From a checkpoint of a small mixture-of-experts model trained on Wikipedia: 13 layers.
Below are experts of layer 2 (counted from 0) of a mixture-of-experts language model. Rows are named router (the router's row for the expert), down (a neuron's output weights, with its number) and show model dimensions 80-159. Each number is 500 + 40 x the weight over its row's rms, rounded and kept within 0 to 999. Numbers have three digits each.
Before each expert's rows: a language model's description of what the expert responds to. This comes from a sample of Wikipedia text that the model never trained on.

# expert 11
Prepositions such as in, for, on, that, plus noun-modifying words after them like commercial, political, development, home.
router:561493462508473517535445450518505461453533480460522538516430461475429530553533485488481547487529516516533508498552463423544490561483538527539493575477505460487486478477618429486578456469458554506416582513534521506476476590532497531565521526
down0:483494539550469453514469598543474553548483536435481509589555517492521489512501495468489512517544486414497477497415561455507470514513469458525490474545531472498448557486465621482477577552522517462518550532535487494487527487517511486451525516
down1:482542512539515520485550495613494541529575509482505473532493418532475596511472495522441382493507440504539530534490522500446489495450522486487465516512440406563488498562493501535424517559540566531479561577485473530460481500522508456427490553
down2:522464541486486419527498522483480502548532561460529524476553530529462502520533457513521453513444381510480532551457465463530534426505476549446485493516499498531542474534521472486550494470501494497456464461460505477504519467585551543499497499
down3:477526451523425514513512516488486521559430446492427501491473471488477491427545559472552401437515523448553493524533544473457480487452547483474534448521505485483435440529467510447473419411473487537510541542507471471503499544465516499505527475
down4:523523420465414546516505459533555435521492467504546506473465480458470532490503545404435500548475538473525465500420510523457506478496520502509481478571592478467512499499479448487502552567495468492494492433506510460500553521405515556434498462
down5:428540511504428523482480440447470435457468534533576407522496462616493579527539510510412525518528484527481515484461469594468456459419484457438450497564510521455602577559408558537462470505506572506486490542496520494431516514504447458604460537
down6:434546503470506519478522488453464496437437541513544440486533490407532424470440440485451485554510476516515480553471493439523560490454429563403504482475515536534442465506530523461487464467453490472567484501482546533592558439574411527496462540
down7:455559526492475446451548413458485574505510474494561546558408502479611406500510498485540513572508514550492505407531536535508448470488463514509490454447444460496519456483497478566543529500575464514392390441499495497466525500433465480497535520
down8:471489435501519556460500549511555490491475448512519562461519491444567531440449506425494564494498442524471570469443478541528538527504542501466560536431502463482467496476458474440491503496437550494529470549505535481498545550542535476453478510
down9:496485496457509537521550493533493478517466558501481480541496513564475443560487550565526466549437489430477494558556454523570449530468426477518526448540500473404471445542482511466463465537492508523462474423484440539484504469527516502538482499
down10:525510556501512421500452497457523454453454571456553473538549519429524519475442515576463586464546509557487464478418432554491428453565480404496459548560423515492565513520481445447479552480510504540487520523523472468415561484533498542485499490
down11:484436526551429472496493465562524511474472546395572509548519492521487585421428524523575457520476508555469507560455505481463592507465574485478470503428471529517490517477418464456454457505563556431459468558549556529508504490500501475496557499
down12:562524514486489541509505471501537443524488515479484553503539468521579521534465546502544537527469445470436521595505439521471582560566577501425519545442511533493460486558490504469518460466457477493463492564461530496533537553491464456459530569
down13:498496523551498430504451477463508514467498494503442485521427482454532427614446493523521533482502532474537458469516566465495454492478369462555458553454466551509494465479472392452489470481454558442541488459481488469445452495502472576595471482
down14:559510468495529449512544595560497544506494418482444482450517477567436539440453531531482464501461414532466459511517542486494526479529564545560494461440447499536480455584417471486478519561443439523498479538561512465569506459494490519448503466
down15:498464476454432496465497550519474524505461501482451511492535533468522511570470410530545529513469533510525517513445497446518464488496479470499534493424470444597508505443498548504463485486511533492533521535520478469505490494451549543496462404
down16:498458425544483530484469458492551453445515487499511571482502464428473542502519466505505557506495466446383463510538521516465550562467617553503512504497442430516522615511493500470423584513530553473503520466520510437555431481437525478537500506
down17:531508551529558488530471521489496468453547506491524460437440473500499543515520534529529450471473506609418527550542545601502547549523526438475502465521502474511485495430515543564488514612532528492467489589432456443523481491488529480452523467
down18:499559513505508432505526470549424494506437553507530501468629521482492473468523514461488493477460514495448472505504572520535480439527458490570481494488531467491440537529487535537458502448515451502517422521549502555534483489421436479517495532
down19:484436570494497584546415517483528468464518540536487533498446503537526528475510499459472527493536464447487495502438580570446516491504534478463448505474522458489520446435466461412545506459504499477495529498530499467546488470512532574459498474
down20:471530542468432504452505400391527533505517532444529578498513478450477502470508521477452501507532562537523492569588458469584484579506465488448500554395511433440428477466496459489496508500460518544547567523528541510534503479502479544450525520
down21:487523517521554469480451567507496585531534412551512489529496543519506474398561492506565500507507470544474591471499516545474498539547545513507534438568581501518504558502502464408445488539523555564531488584462474541492512503457523476469489463
down22:471495521565491533538474529457506494474522480569441450566554508492544481462547447547491468498551460440530553451482464482544520579519440459609522572491481534500487577497508532530475540514526509511388462496416527485527490528551456450540489448
down23:509522484461461510532545451464493602520459526530470539518495516497510483533573536520548528428522484482504534517490596621459493498503507507496486462488524460508485490457486472483551553571526570591497504536547542455510505520470491511498437563
down24:548495483491462510603518518473466499489521434460517583500470491540531479531488504512508497527462418472460496519463473489447466470474502462409501517427553423515512572436442530566452524475527482463553514487453561484466502518497572468511527474
down25:504572558518500455539558491413550454498499537465492460501564522541498512509531508508502446487477493499538482488490551509510442508510559548481490538483481511493478452550543548510516526465528450512525483450580413578444521464509502467539552539
down26:481497467493522481527588518451488521512501580518544477440536546407546458541521517480447526480468479504517468513527497518424553501564535560512512476424455515538433391446540500521494499481532580605530458490463531517462472462433496485429501465
down27:557479534479455515536461503485441368482523512527526493438496535491504421471530489530485599546572485477535510454571546435526483465433537515451440466543526529434471523488446505490485505511498464533550450463555523512551464445444471421440545529
down28:530510457445469497572540457494478532420514580509445511496489484477506452509554516550453524396426449554531495534540476497528514491476467544448568457470399455466499502433453569473498452383537462425565547435497478486548510509404439482517482431
down29:479442503547452447569486431510478437473523524561484458454464454513475483525518556502494480548506521480536482522508529439427451536532504458654553539467590468500577573540555515487529473524587555486473443570546505518464490483527461492431422474
down30:492470484501479548477512438460506521486538540534532497383492485515486438463563466498516486492536524518465466443511484461457420515461526550501489486601442560469480432500501528505446506476496446495504468505543573430536488488508540444485500534
down31:486541484507534500462504429470496569497539436491487544464469489543512490485506502521557487528495528528542481592471459429516528490443595554459497450538488532501543537556546486462445562509480515470548477419497458505479491476493494530554434471
down32:500461505454551585518488497544496527507553432531504524524522468568520452466461453491561522587429464465483443463505491503502495455491501528436513584453529500427514493559427478401538461500454579514471487573450376424531509456564494507510504481
down33:471466514422486479479479382532501522450532454480502571476561458493545535495566522450534506505505564498516491559547497477512474481568474471460444507532548482536501497524584520548493550454415513478499436471492496577448521482537429577561498499
down34:435545505458567447480527542492451493521502537532528457481545509434524497503507403488504509484443524475483479503507418473546495532458473531525506456447561467453525438581511484508597503458508514491560441491549503496554502547473491569497510554
down35:541580609486548503538520516524556496499561415465470547472557555492502517450514464458516497476441548513474447487454445490567393497471499527503494513523552521495494501526607477483515518482460478447432502500450539527505490475527518553508563508
down36:500459461498478429523542553435502469547491468486515468451474476455510552479501488463495526525503498537487524539528500507421445511500503502564520506561565555447494501463490573500441515535413569566459517542492442453534467519464488519497603526
down37:543512524422440544518560496531458509554462522526439498538538503474464508562469484524550493449435561445463536486525500511530455565499520514522508565508490437391454497504485452451523448539511417480484499493569534564466511396482516452484491482
down38:513452422464482512500474526535548412469474479556559507396501472468529519506508473443571484538518446527441557528512476551488572537555467550464468484487508455478522498551451519491487417519524583438381512495491527504449510447426460541508500471
down39:423451577526493494470506483441514440540485479541561468503503631524512515470422524518434431536525566463524509531419484559534470512508546500491456428482454477453495523482456491527541493495507537520402515519487526511523512433459516502459545473
down40:440536477545458452479526556437540514470496528525480537479447409532513566452471466532438444479496554459494535491489513456504473535558500443497552446459509530415428482576561502477459548534526474472471438452528551466502483472499439514463508504
down41:501511523507535504470495503494478524474508517504484489483564473535519434488523515627520507579493467462423516508506518503482527457398470540478542519550480564441505488553456572524454506478495529427526465476462524538486457519483478502457500496
down42:483484470457580578549474529486502510506554518542513508513542587544573483435515490400547495491520472461424496510413562528527493472497534486454568498523451486431504521519506549465538504454556504417563496417469462467505453480544501471571524441
down43:473464450479456469538491487567497487532475491535438456506549518531498526533506492512542539430527577451510564484488445509564491431474512434472438571457509529468478491523486530482520542426522471522483528433585550429513422454528448517477536432
down44:492466465478465437566463520501576518478443573464538564428488441532512565531578507545436484504516482466484533523488448515489545550534558492527460495496594480462465486476505515497518482499530546516511460498487584526498452587531519556481489485
down45:505542498489486491450478485535536477540503550507430435544523471520471512405489426500440538532511514517548464541453501494518506492483462488559443536498463476523562570492445514578591515439519495466500516454452587473496548506480533480493518534
down46:589522496528519494473567574575557474525549523496462542430504425545491515464415514542486551508551449469500550545549476508525486511550526526482486542515495490549511530547507492485476518475502523488535447545477457504521469481504524488468437467
down47:500545550462485447504532493494467485457522495464370505521470486440488480512452425472517465453514506473514553504527517524492524466507429512472481485430444517496527456571497662501495461559466532543506480474548493579445441470486423516499512468
down48:553478514485457479501488502487458507591469480462485511541596477486464508535562550516498502509467457552484544485539516552488511486568481431493550566495515493415439454493541511449478468488482549462454506508456517484560496470530478513536536457
down49:492507505455490489474611493576560623420447563499583568522497567510451422483538528540524493514423490507525479541500480507508478521489458504494448519476436518465526457513521578505531492436576533436491431468484541533473477510528493461445465480
down50:563542485544473460526490514484529539536530485520509510510481557475500523485519505521429565481507437509436425438458531488503476415474479479462469537474468474444451537482452472468556465525459484523441425456422487528476520483469461501503533501
down51:529515493583481523522468543558509476524433559487503506513494548515567524439479515519514521527514535439537489505444478562496541424480482480488510541437495467434520473412556542581554496503526476500477497460462640549476544461513537481440551528
down52:476526527426534463475458458467435511541490464487556495480546421550496534516469399572485485492508515422504491467540505503492507541451435565550513543554528591476479599491546478484505507530515495501476524517475532491531488489494500431538482539
down53:527473459470505518474533550421498457526481413443448523541571507461470441457437457510511426540494431517506530534501493510575533441532474474469529542519474480403447440543478539507485546496430486496500507506545469533566468519516568530577473418
down54:476455496493535513459517490576524479521504497547656514458516597409547538549468538459456436472518466500443475499523455521512510464541511499449486496537448511486521489397500519471533535500564412472508476511542505533522535426496464485484499507
down55:431530513470520486452498479504490476509467551484509520499533520484467523498598447507476480532504554544554480538511545504520523471504472560479475548522496440552554553514498535517469442477486497456532508555553540497495416595477466422463531539
down56:498492485466541418529497537516450480494438437466550518444490513465514542461523512466456458494525516468522479588465502575537520503493543485453477489417438499555502520518403566567516509489567442518449468493552537499495536490477465481536536486
down57:476507508504442475484505472519509491461446450486452514505409499419460499508507446529526505456449551515466523504507474522563454517496534509459508448494543497555514467490529493502460536579492501423478536468574519506472509569533545570469524506
down58:481483457517547534566509541484510461515476412558529465490452505453516536499521459490542435530497521578514489427492519522516470482494461511488490490481477463506471432484504482520543518538480437478464538446560456526517445545509524541504432545
down59:439466485570526519603498491464524465504485509481504507537506500463439437478506495560545525449568520560508466478470501560532531510469473463517437562472430535549541462462548482519463511465555569486435475575485556453495496510476477520441527551
down60:563437530556536438471423503489507470402514534525467525522549504555469568527524484435486431451570465501471469548477523500473535528536519496500520527523505531524470487485506494480575577501565456487436422551484474456569557505487413498434452489
down61:461398424505516539440453563543535498523443569502410421500596568427476473492495460519504527503519515459397498492451474478466555493496513478437477505497530500456526515523541505501606495561471556460517511470550502571507536529518457499477507474
down62:540513413515520501515500507394545474472477515567541438441436450467497545511525524551487509489526520470589486518445459513547507492538516570418518497487518524485477546451521488447534452409508538490504488572451498520459445531486487443446508451
down63:487476449499552506433589481510513496591516530594464516472492525500488490490497512514451467543463567480493553542464494514517523526499522483461494553524485559465532554554523461520475478494524480510500514546561515495489454450404535468451508508
down64:469516508454523494531534522484489531513429504492518528594577434461474476518495493419467558467565594503531412524481500435444440487555462568504527473484520609410476493413480518570564466484520472546507479498481466489521469502466502489556461485
down65:499575469508509485563543513515506510459524481483506607544489491495519497453507486539475585484456527475486489589516553556524446418538507526429484569486587519437493460506501431557561557569497506493493513568479530464504466465487509526480479527
down66:512513473519465412498557468562520531492418479513526497473471474484493535487498406473492506558500512467518500486444565422580486477539561486459484535520469527420488522456463490532507501525556556523505455465426485498581491512469472442543447509
down67:511477474475534454459569561492526547481513467506481440488463493482388485489444470455433463537495428545536509482502552459508498489598551503504461489524496482490485465520512442409518505528517520548508542558472543481524532495551466458486477454
down68:517556440433531462600481515542474525529453490485479525514520511584537573530525537536502486497472508585414561480490497478506453535477489483531571570530464466418438488502522489445458454451529509393552610543463513467550450433516571535430495514
down69:465477542538488513559417507437545520519515464520476556472504483496517531529499505487511529488433507469500498429435485516566575539451514545502616518528471530459524521494482572460505555515470437476580546505533441467510505511528521597556526500
down70:487530445438490469515449503451471587485479539529425535516516492472505486472522487453518567523546553482509506484472548548500523497491424543461536503464497525505515474507510564486526539545522519414539474478491472574510457489443460568548503468
down71:599512466475480471489507530463506473556544509448492499526521471499504493495487573453512490634560377515483543489508478476519545476532481463444487439484454460541547528519486450521514499429478477514506498425480484560486516541490576439473502468
down72:472580448393477559472470522494431544498532414515446550542464469487560508509515467479574542634536510445512480477536487489517497514508489468426537492536496523518455500460516486427498506534565441431474473513482546522485512533521525509515523451
down73:457462535569492529499550524554513473553501556445544523483501547513487548465526516496567482538541440432478526470539544437478434477547472465590555496537536518537557488426531559574477606512456467440437556455497494462463481436520543505450514463
down74:484555489513420491468502542504504444528467523529478486567499457518520510525505515542496536501507506454486560435462461492562485508540495562552550509518435493561522494497449583502455546505547492552493505481529506492587480515519463456479473559
down75:510437536504470526526504471485526458461540481544512462517416470561445496483504473539484445572518540424533506503498440497478494510452418481444490550530508489451484460500487478412523478462531533533478499546479516496550521494531452481545520435
down76:558472490523462538461563458481528557493448491544509444491489488512512516573544522476481460469506531471517526459498466485500452512489567454555496581492489473459518530486507446403579464431440413502495562513543438531505509454481535558502476533
down77:431506485523563495495524481530474530465440510520438481468388497552547458558461547534515459529526472500532512503505516477510510463458474532493485560468535499510503542463470507490604437474563587459534526452556472499563408484531530509449484467
down78:546569479464460546594516521439563576475528558552507533451481531504523549506534492531559528521470530452478486545444464490453488479471566441574454483521466453504485594494455458481427513513494470433512514458588577464479526487493497476528465543
down79:548474509597465560587436433571534512533558516498464524477524464493519419497481563486511506505495466457447421498467525408557497505495586483501455444479479405497494541483446482477526514546543520497456503506567474538505509441496429523510534479
down80:497478488573540549526463536508405466516479554504495481600429459469459572443541509487498479465519512491487467515478438474540542466476503540470491491491532461514432480552570529487467449539541509488474506511583522418513477432522534491462477527
down81:481468444502549419489437518548475507461422490520519562480487558471463504499512488409535532554530516515554460545476551511524541455534567522481433571491442509534467498462503483553449515517418504537598475472544555478579507495472437498492479509
down82:532532574524508473535477473461455462552467518493542506525448557481517515532483516476528447511511566500525510555518474458466506514533457462503526503509478444510515527402534542485538532541494462492581518458466534500519462552594519543446488409
down83:444486543498546553510469464502497529448469525535465481555501497464496505443490535564500532532502545506523457588530453530524583486578451532516474406478510495521513552458449484496498461470496541503473576436489521542508486498577524516462453458
down84:498489517527482542418508493492515510516540480451579528530504453546571516487469461508385517503509518473500521466466536524524563484586532484485527525506459524479543518496530498479396534455483497471528509558429433505533494469513504519544469481
down85:557510595515552536439467539487475506471455516489568501517534522474500549543490521489512498548476508520488404406485549546500487563473454548493525536529481506480410599449530485497534486529468466502511450501502479520471538483438564455468508508
down86:418468475486468488452452513474474571517384466496558494546549527501510502519458464530550473525511477513543560462501568474516489505494497472456508525540436536513514434531552521501477561517514468527537534503534450519505485488473485454505528521
down87:501489480394498535531494496553488484457431576495505504513576527484482476531465461494538511458498487489501516531564489529461519498502501511543580493523538423442482445533515542503536518461509517564527483488481509528541503525552475472477560484
down88:530508507507557507557445586522537444482505516474368469432565565514516568466480483524460469463479452558523528533434419481425524496470482507515554540551545486554514464520558441509474543513483444524484516477471534454518546543489514542558522481
down89:498538535520544541525573460482462503563576532451560553438526475491460534514543536574581496498473500497431507517520527488529527513543591501540474476461476519489569554452494493493514497475470491478480505435465539494506483495467463415501427574
down90:476537383526472569482506535522549482506503503487533473444526457441535494480515519537464430501525518587542528465515437527498453496477540519442491550477484505586500458465498471467521479491515566452573530523558495487567543478441494471451500504
down91:506483497473563472524516431577517508444510455448504542507475500510459515487508484471441478510588475448483488502467494401483450502454497496501462504524505549470534510540416488545439526534526583516527472478476481456558538520506495522524475433
down92:463552485482525449564515537492480520490492453481542474487543485550585508455539505497444501563459462461493531449458525443406501527494507474515516476515524499531489501518479550498480546541470530540512466508439545455524491506490466509461511436
down93:490580455601458516506496487505509442540504535517493563478450444469538521473532457463461544531483556553492580511462461572478526497504523473526515497552582503527448554473562415496479486494500549589461507445542484532453517574501510467461458518
down94:500482506518473495550452495450498479505553463470461488546439509541508513496502470521545496526546432514578518488529557525467474446486503452456452429572482473537510449559493473470517481518499428536516463494474416529421524500492467469527494481
down95:567560500415419504510442465507510490497507505439511488515513500560551485453436537525473430500464475521550486527386470550537503506541594541532577480466480521542574533494473451525428561537516483529511437502501471505521526512554522501520478448
down96:483577520521498551429588555501485533498533484500406432510446483468503448441517540471513510472496547470497458420481477405494534546551566529483480446539539549485413560558404457483441557537502500502485524432490449527460534579533484561446498491
down97:480584458473534513527534520498568509550454491472399479521575548565458514519505525516496439437545494528543520571423488533462584461399485497524456464431524452455556482582552435523520585461543507502501484519543487441509527436442531529537481511
down98:480514479451446447527496483484559528512499585491464519488547530472564556521502526467524458455543522501492510507532500488488474474595461522531462511441513479478469426560425510506484521555501513473521548612553527485491478607520460536558547520
down99:446536453539516528466432440500509480469540560541550527540496416496553483483517494523495520486463549472523475468496526488495470525465394523513466488553511500503430521515498471514526518527469470477504538586449502523557440541508499446467481527
down100:516447474484562532523519466552451499468477504552462424491503429470503534551452504489490467528500478525563459548462489488575531516558495520532455494493502459517466568536490427540582516434477516531466518567513483492464556436523477474512557523
down101:521530566483566450497527468552554529515461510436531514527421518510481487532530492481494450551483500474514434509512523465563498534448508530546518535534465503577546534481492446581492491492524486557502457417515488546434521547443505499458473559
down102:461533519426506495537475410454461504514527540491445555506472482489463468526532456496507501556471493542529467433416442479507447448473431593505496471504556485516604502503431503532453499486579502544527425510545486453522444491501566497474505425
down103:459466519438460496553502513500570600464456542533493479461518521577450474477415506530500552508512474557491578537511570522502517536440410466555516479537511555517458462499482477488476541538569455444520512486543537507496598513507466530516481445
down104:489539471451479483500493425500497484476508416500474515468491458530494517505479569459519530508447518489501498496483462484479493525529536487514579461482525520478477535495513483568513510502534523473446476499584521423572480526511509465500537512
down105:516548442556492493522516472471471511462476423497503584501489473496485505541429429553543582455521460405529484404502541500448527458449500539446547431514542529545549460529473541520413567576462570530466493478485440517478511528435485441556471527
down106:485530539403491468528538536472467498452500481508506531451512526458537565454515523484448565519531520472475562471538533483518506491512506444450452453414469495517502426555446489451533467504464517475522493494476486540528512439425506544559468519
down107:569456485488520473397526473564543482410440542564453547543520512472545566507497488513506566499519507511526530457493557492558505511464496512480529491516553570528554480472514444476536486464478440474540546404488509489574503453464512496595480510
down108:512462491492570485491454465498498517513597429548535551472473549529419525458502551489495523481458485571476452468528520492525507487548440529498468447452520566493487525582416492473540462493448497467505503522467525531568544435492496520478577409
down109:523516473430500532424541503557568549542491579413439447550523461522471499545462504477487468460510466449469511481430505528544520491524496458475543514505457542449506535560484601426478565473505467517591594539477484520567493583480519539534481471
down110:440445443531480508532491439558469407554508456477542454531491488519461560550539525457493575521444452492503525411514546446569554502505473449524492442559490446515538559552481459499465524543558440533524485495453402478473529489478528546485467477
down111:512451533422530374492461493579561470499529512472407500468452516510446451477556507544507461521489549539488472447520481574526511535547500477438511519479444565515490493429489471500475526426493450524477480532507545530537419454498490435516523486
down112:507467474532551546537505527526491560497456438538524438481559492521525509490550456470558566496499549513525502464498479505523500533529504483489442488521520471525578506445462512481468475475512500490568579498496530529545434497476480475494516433
down113:511475467491445454469484503523351526554467521533468565498483529527481529525458486492502423499476410521534555575534447541513446419512482478489474514545480508581481444445464494495523474536493555517475538511504514488499437481517494522463564495
down114:498476517496445570500482442456507487491504478515443489557504558459522527469441542535532520463529509445494468434511571469512528514536549420529548520474577462448564531442486538463463426520442478482546465516444440533454583543481541456603565526
down115:554494557507493492460472543508444513440503481452536454458512550563519552468515476588492448516437514509480484478491421505537481631438524505486431501489420482521521477509564462406533413370424553447471551494475455498486545525536523475537510559
down116:487503455439465506520536478447502501510461536507436490497517525431501480578473483525491493441567405466500562492403502506567461500517545460525525420532434508505524492583583437532533537603473548495491569561478433446503463448565470491574507501
down117:456562499433527515524532527588578473458468555555519549457575523487555490458536531456540476464494454515552479543510454536493506428550440516461514486434471578427521455552423500545500541513474527488532537536489528501404486541408518505487468531
down118:477502485540441532469492535517495455536481518519469591509448494561397525457494437497569484552509569445478544531341558444465552459474447488442491481510561500511461499540456505581519580462509537495494531516492557494480554452501513524505479492
down119:516467417534429475426489489477481529494500516503471479491474459459531595488476556526500515442468514490475498483469468445515510554544471495484453519479482484490468508453500540531559581554456466435550532541535524613496479502559468432483466460
down120:556431457494510482478495508419442523522455520536478523473430508511469509540566427429494486539584540568481503497441443509503482459489508510455510472472495524559471460479457522497530514453448575511488460506500511484485462567463501430494530463
down121:538465483472442533540559531512487565479498500545513564491424509511444524418461469551470498408492513504469515497473452540546480444448518504455523514512485510460450550473515557498560499559513521439462573496457528453513463498461458500494537554
down122:488504481486503590537531473441504490418457494531532481470510467468419515526434457525440401516467475533512500472455448475487434454530465460479526517534551466587516484493481421462551431523502552469549466480530499532507592598537550399508480506
down123:589448471385521511586534459484522483523475490521449616433517541525512451483552559498504518445554539483452472489514542509523518548496528494483501549539502469504513531418469514424525556526483487554554512502497486456532505513439522566410530510
down124:457570493476471470480499535558505454515550397484494488525461533518488489494461498464553570479557519541510471564444575496516506496393482485519605532486490500547527482465477449455481516481507478482449573505527477442524466491549564461512469498
down125:425486530522525476503532486512464515450513431514474564463538495503522500476561457415542520505501465554534515487489440535511514575483529539462485470532451538520495523503541431522420444505511493500540543445469490485493438537524535498476473518
down126:528426458489551474528473461547483477481534449519497437485552552450504475518568537489487542490513426584515489516470517527481501459461498468559576465523524469541532500514484529521453546448559512516531542549515473574515498496556513519479545534
down127:443489509405488513537560533486448517522528469527489489521399544515477410524511486495525517477521445531610483511521573515498488472544508499517505522519392481577585451504481559508431545492538452416522499459554443473519519448558469524452480544
down128:591487470415514547507533501422519496501645550524476473456495540572451453554498465507482557539539532511464479485513535505520462546501557581525518496411514478567539495458504479529422493540474471527538526501533497545516473553461499497560394530
down129:518590476512513556504507495485552518505475424505453461477468512556429572526532522440485513484477599536497517514578494456508580504498539472540530477477529544434536538475527580574482513499499503517469521525523493541499502471543408523493504448
down130:438440602484470506499441483528432484554500495505500537582545459489515460516520511409456484548477503446528509437567523490473479529515503582466517494613504533470572565457492541513578538448499461561524475505542500492530507574511492476471477517
down131:503456486489511491478462507444561423518505518562463474557500510516525550445455442513581504539528498513483438550480508591500582554517529587478499510466510459465502500537445499489535565460480556425437503513483457481503498511585543516512535548
down132:437482495444504500418502494463503553518542527483520511535533523429554500487517412560552478450503574427473557589460495546463513534486442538568543489492527453495489542578551523475390522545563474598531538505552428504514474533468557534493507491
down133:495493487523498540522431495482450527497472469455483477524507495457536528504424519495474497492504531527482465545567525526548525426460516441474509547555526521521480425465491477496463542493466559502543577507504536546418480517535479518465535474
down134:531552535450527475500477443525499546547448544472468464458515478511541465468511478390547474585455444498615483479399507450422464499546506524556472487524475481532508474586447485420572516523441496538491555505436513531490533524507475529476466460
down135:551484480550441503537498570564522488492560565454483524519445521480453659435524538423499527493498499493499491473458485514510481583539486516454459515487451512565452471423451456519486528544531510478503455574447533518530517489512466545413552486
down136:435471533504535497563484553485480535551462482520494518523513524556541469491435492499560563577489462483536484503468521453523446441451426480575512425481441450481465502447545492528477473467529482556472476423463569493535576486493519471478485496
down137:528523452471472577545523531549464485461538481541487463494411469502539528520426492532497495474512571498444475452520580430512625470541466523553484411452503471563553527434511457556451497617511572546467480496516512530481488500444590516502492514
down138:558454479527466444492521550525521459480546471486424501589510459526522524499464525447472546572516539432455515540517591429443471564500476519467492548429524538518445526459512473527626504464473509573490527494439497509423453438522535527460515486
down139:499551478522468460532552464475500541567484560518474515524530518473483487521482532512555481478493462574495512507471466495483466484546512483535533491487570422395510454523500558501483515566525536459497495541543498512495492476465556546488506485
down140:533527534462469499518533508456452552438510434486530509601517467449531500534515532516568439509507433538454546477504526520420439573518485470436528469525554449491496523569517501552509533477441482523487497514433450548475470474474403550459537405
down141:519515559483453480470504458545558540474536548542547470568510499447472439572463503495474515548520465516458470510449546519487431509516554526515504497515524477517484571427545533440578463544552535592478494475461441542504506479475487492462522401
down142:541578484463472530538394421553505502535538481448542507535508436495429545518441530497506500472495465519386504443455487494494512468527545428483536503504438524458480462459460483447433533493564531482431538495446560491451481552457501482431543451
down143:354461480515524536433507415533535528562515473514481466455497557542565463475502529466525476441446487445509513507483503494581458515541518415526508435565475530507467528529536500477456492482529445421453476470521487488499513545490496597475504483
down144:469456514525556507563553524513504581503434500499505507489518549512486456523445485457497468504459568450512535499467507630470436546535525521477559551455491486593492554434535430523466483459420500400468525490521527464497468525483520502486499482
down145:565431440499466453499502545486470530510441514532494491439503492514458467508445527517450448510452470530424490551510566476428540505509498496502475550506453464510472482554471540547482590504392577475457485504468472548477477519567546517562491597
down146:426414490472532524485486469463489453531520498543528460515432483492473578493507386565587546519518522519486527481480474488439481536459474487603463533509520493538490515489551498475455495516509460517492447540537494520502513526484509549465543428
down147:450483525464469473505489497512526543495433511473456461514477455610497522572451436517490548518439494560551544463580479461570508487445521506528436443505466461473488520502523453513414515506500502531472453558542535539475499481536506487532462543
down148:499493491540473545535521488512415499504536485506518540570538509516476480466491546491512421476474526462524521507459550432535541595482525485455524541506530520557479425544546515525491463429511427457546530514395471516462492524463468576519483503
down149:502549461510453529464502507508493466438536517476511535508541460438464489423512533521542537437523473463526516515478543538531470442557557539586554440465450483524393522459475503514489495468512548450483525504518551515484476440499487546485522506
down150:443530477451530567540424499511546495553577540552562478491548491449505583547538542556547504508501579523488438465496512482435558482435412558524528512524496433529497520479484512432513464436467532492521503455460486456505454454436588533487485526
down151:536483473514579575554445491521547462492522529484482507537543552447527482509545474429532479510563454501516471428609513557486562477518532478433525474464522581622483506469478532465515420486579546445575458519483474496515507549555501499514529535
down152:479541427417563509483500478474438472502482474543549476411488459449545463411429513487513502468516491487519575456504526499464497567434480589438565518533474493445481417496524497531512495458439578528523469508434411545549515481488447414461488566
down153:434541496500521529475457484530513473521495453513483459460453514492465454483467485532599501563522458455417434461474583483505454537447526418484489534510525554451522524509523513475525568535463457508430499572459474509484388505561518501392497531
down154:562433429503530458529469538483525478507471472486462567479432494487475471568511589536498585464490523518492485562478486544498467510471464430452508469470518454539515533520454428489486444548517481536513520467505502451517438503458589553510480511
down155:487517513414473468439527470428451605500517534524474512553470531526455493549440517559493525492462550444504491501494570483492550513473497533559518454456514451510510553524511468376469443499516551481547505490480486407509502492474581466498533515
down156:482433438511559470538441514513409482522545481500554495525436539491458523461622427507508528546451499459560453491461544557516424447539589463510498471534472535509431562524475521530512490517495464485459478474490461518527448567506569473541483513
down157:518453455558460431505580486521446468494481491555560463403584544489554546493541571485471485448529446496515514424516500534523576554486528476517474461477473498447422469484476541583518500533556529519432490408499490486448515521500497465447493568
down158:451476484487469564525525438568466506566501570474464463512501502472516528481471473480488466547563519485516525492443528503511510514498479484456543474573498519454464548498495508439516451471475568580455519465501486498495497528530480535499519531
down159:560549576440512555533587502475453568524509461469492503490494599479508542471473510549488551470555560550457514549519488432516519525526539555450527421506476540483491553552466477475512535492473497450497495555476429525537464503479464501505501510
down160:428560531496523433641500524499548517529511446581463493602432504462516432527467504528500547547430530511485496500502538530470556482599465394488532540488555514464512571499477541573471503522502506483455531403520477531538595518508497474527488520
down161:477546505531480487428537479494486482472416443452469473446478467490534489506468495484517424486553533431556457490608517581497544518501421473576450471445592506478440466535452518425488480479461490585514522519531505529505534517489430486505460575
down162:496541482501517489542465429544498464472484513469495401487572471501543461479515532435464466541518495521493489509454498554446529577514578561506517542437557532545454485523484549513533514458535535488474515526451537525537566526460481451457589534
down163:471524501521490568536542457506534586561479424477573499521445457395498461493598462492433444573508434433492520585455548519528465582457526518478484559522444461512519506490531477466557562469437500510512519492499454468498493535546485485473483538
down164:407487510554516501502517529492509443507460458522564400498499452443486512472529481413454541492490462464439451547522452525554446588499562481451437556488481487565445469470542478437548540403507507585500580532535471513443525523538419514526491451
down165:528534494487503555488586487498545560391432438481472437534502551501504492533544437558510521475538506537490558477529574494415454492550515557514433484533568540471425540527421483514560471527590521496493497571526565436553529549497523531517477450
down166:538546394571473509508580490549431483537481498466523534499465516518551582499520435497480507560500524470556460446462467471522467412494471517448491524551496547483539512473447447535571522459558457535493544538494503494492460551526502447568498541
down167:463489427444481485507566519494469509470476557482533558554546472484518524514539469473542599461466430509478533539482532477430511569487460533524482562536519468502529472456471499495499555504473444579530406564540534519580476567497501552436470532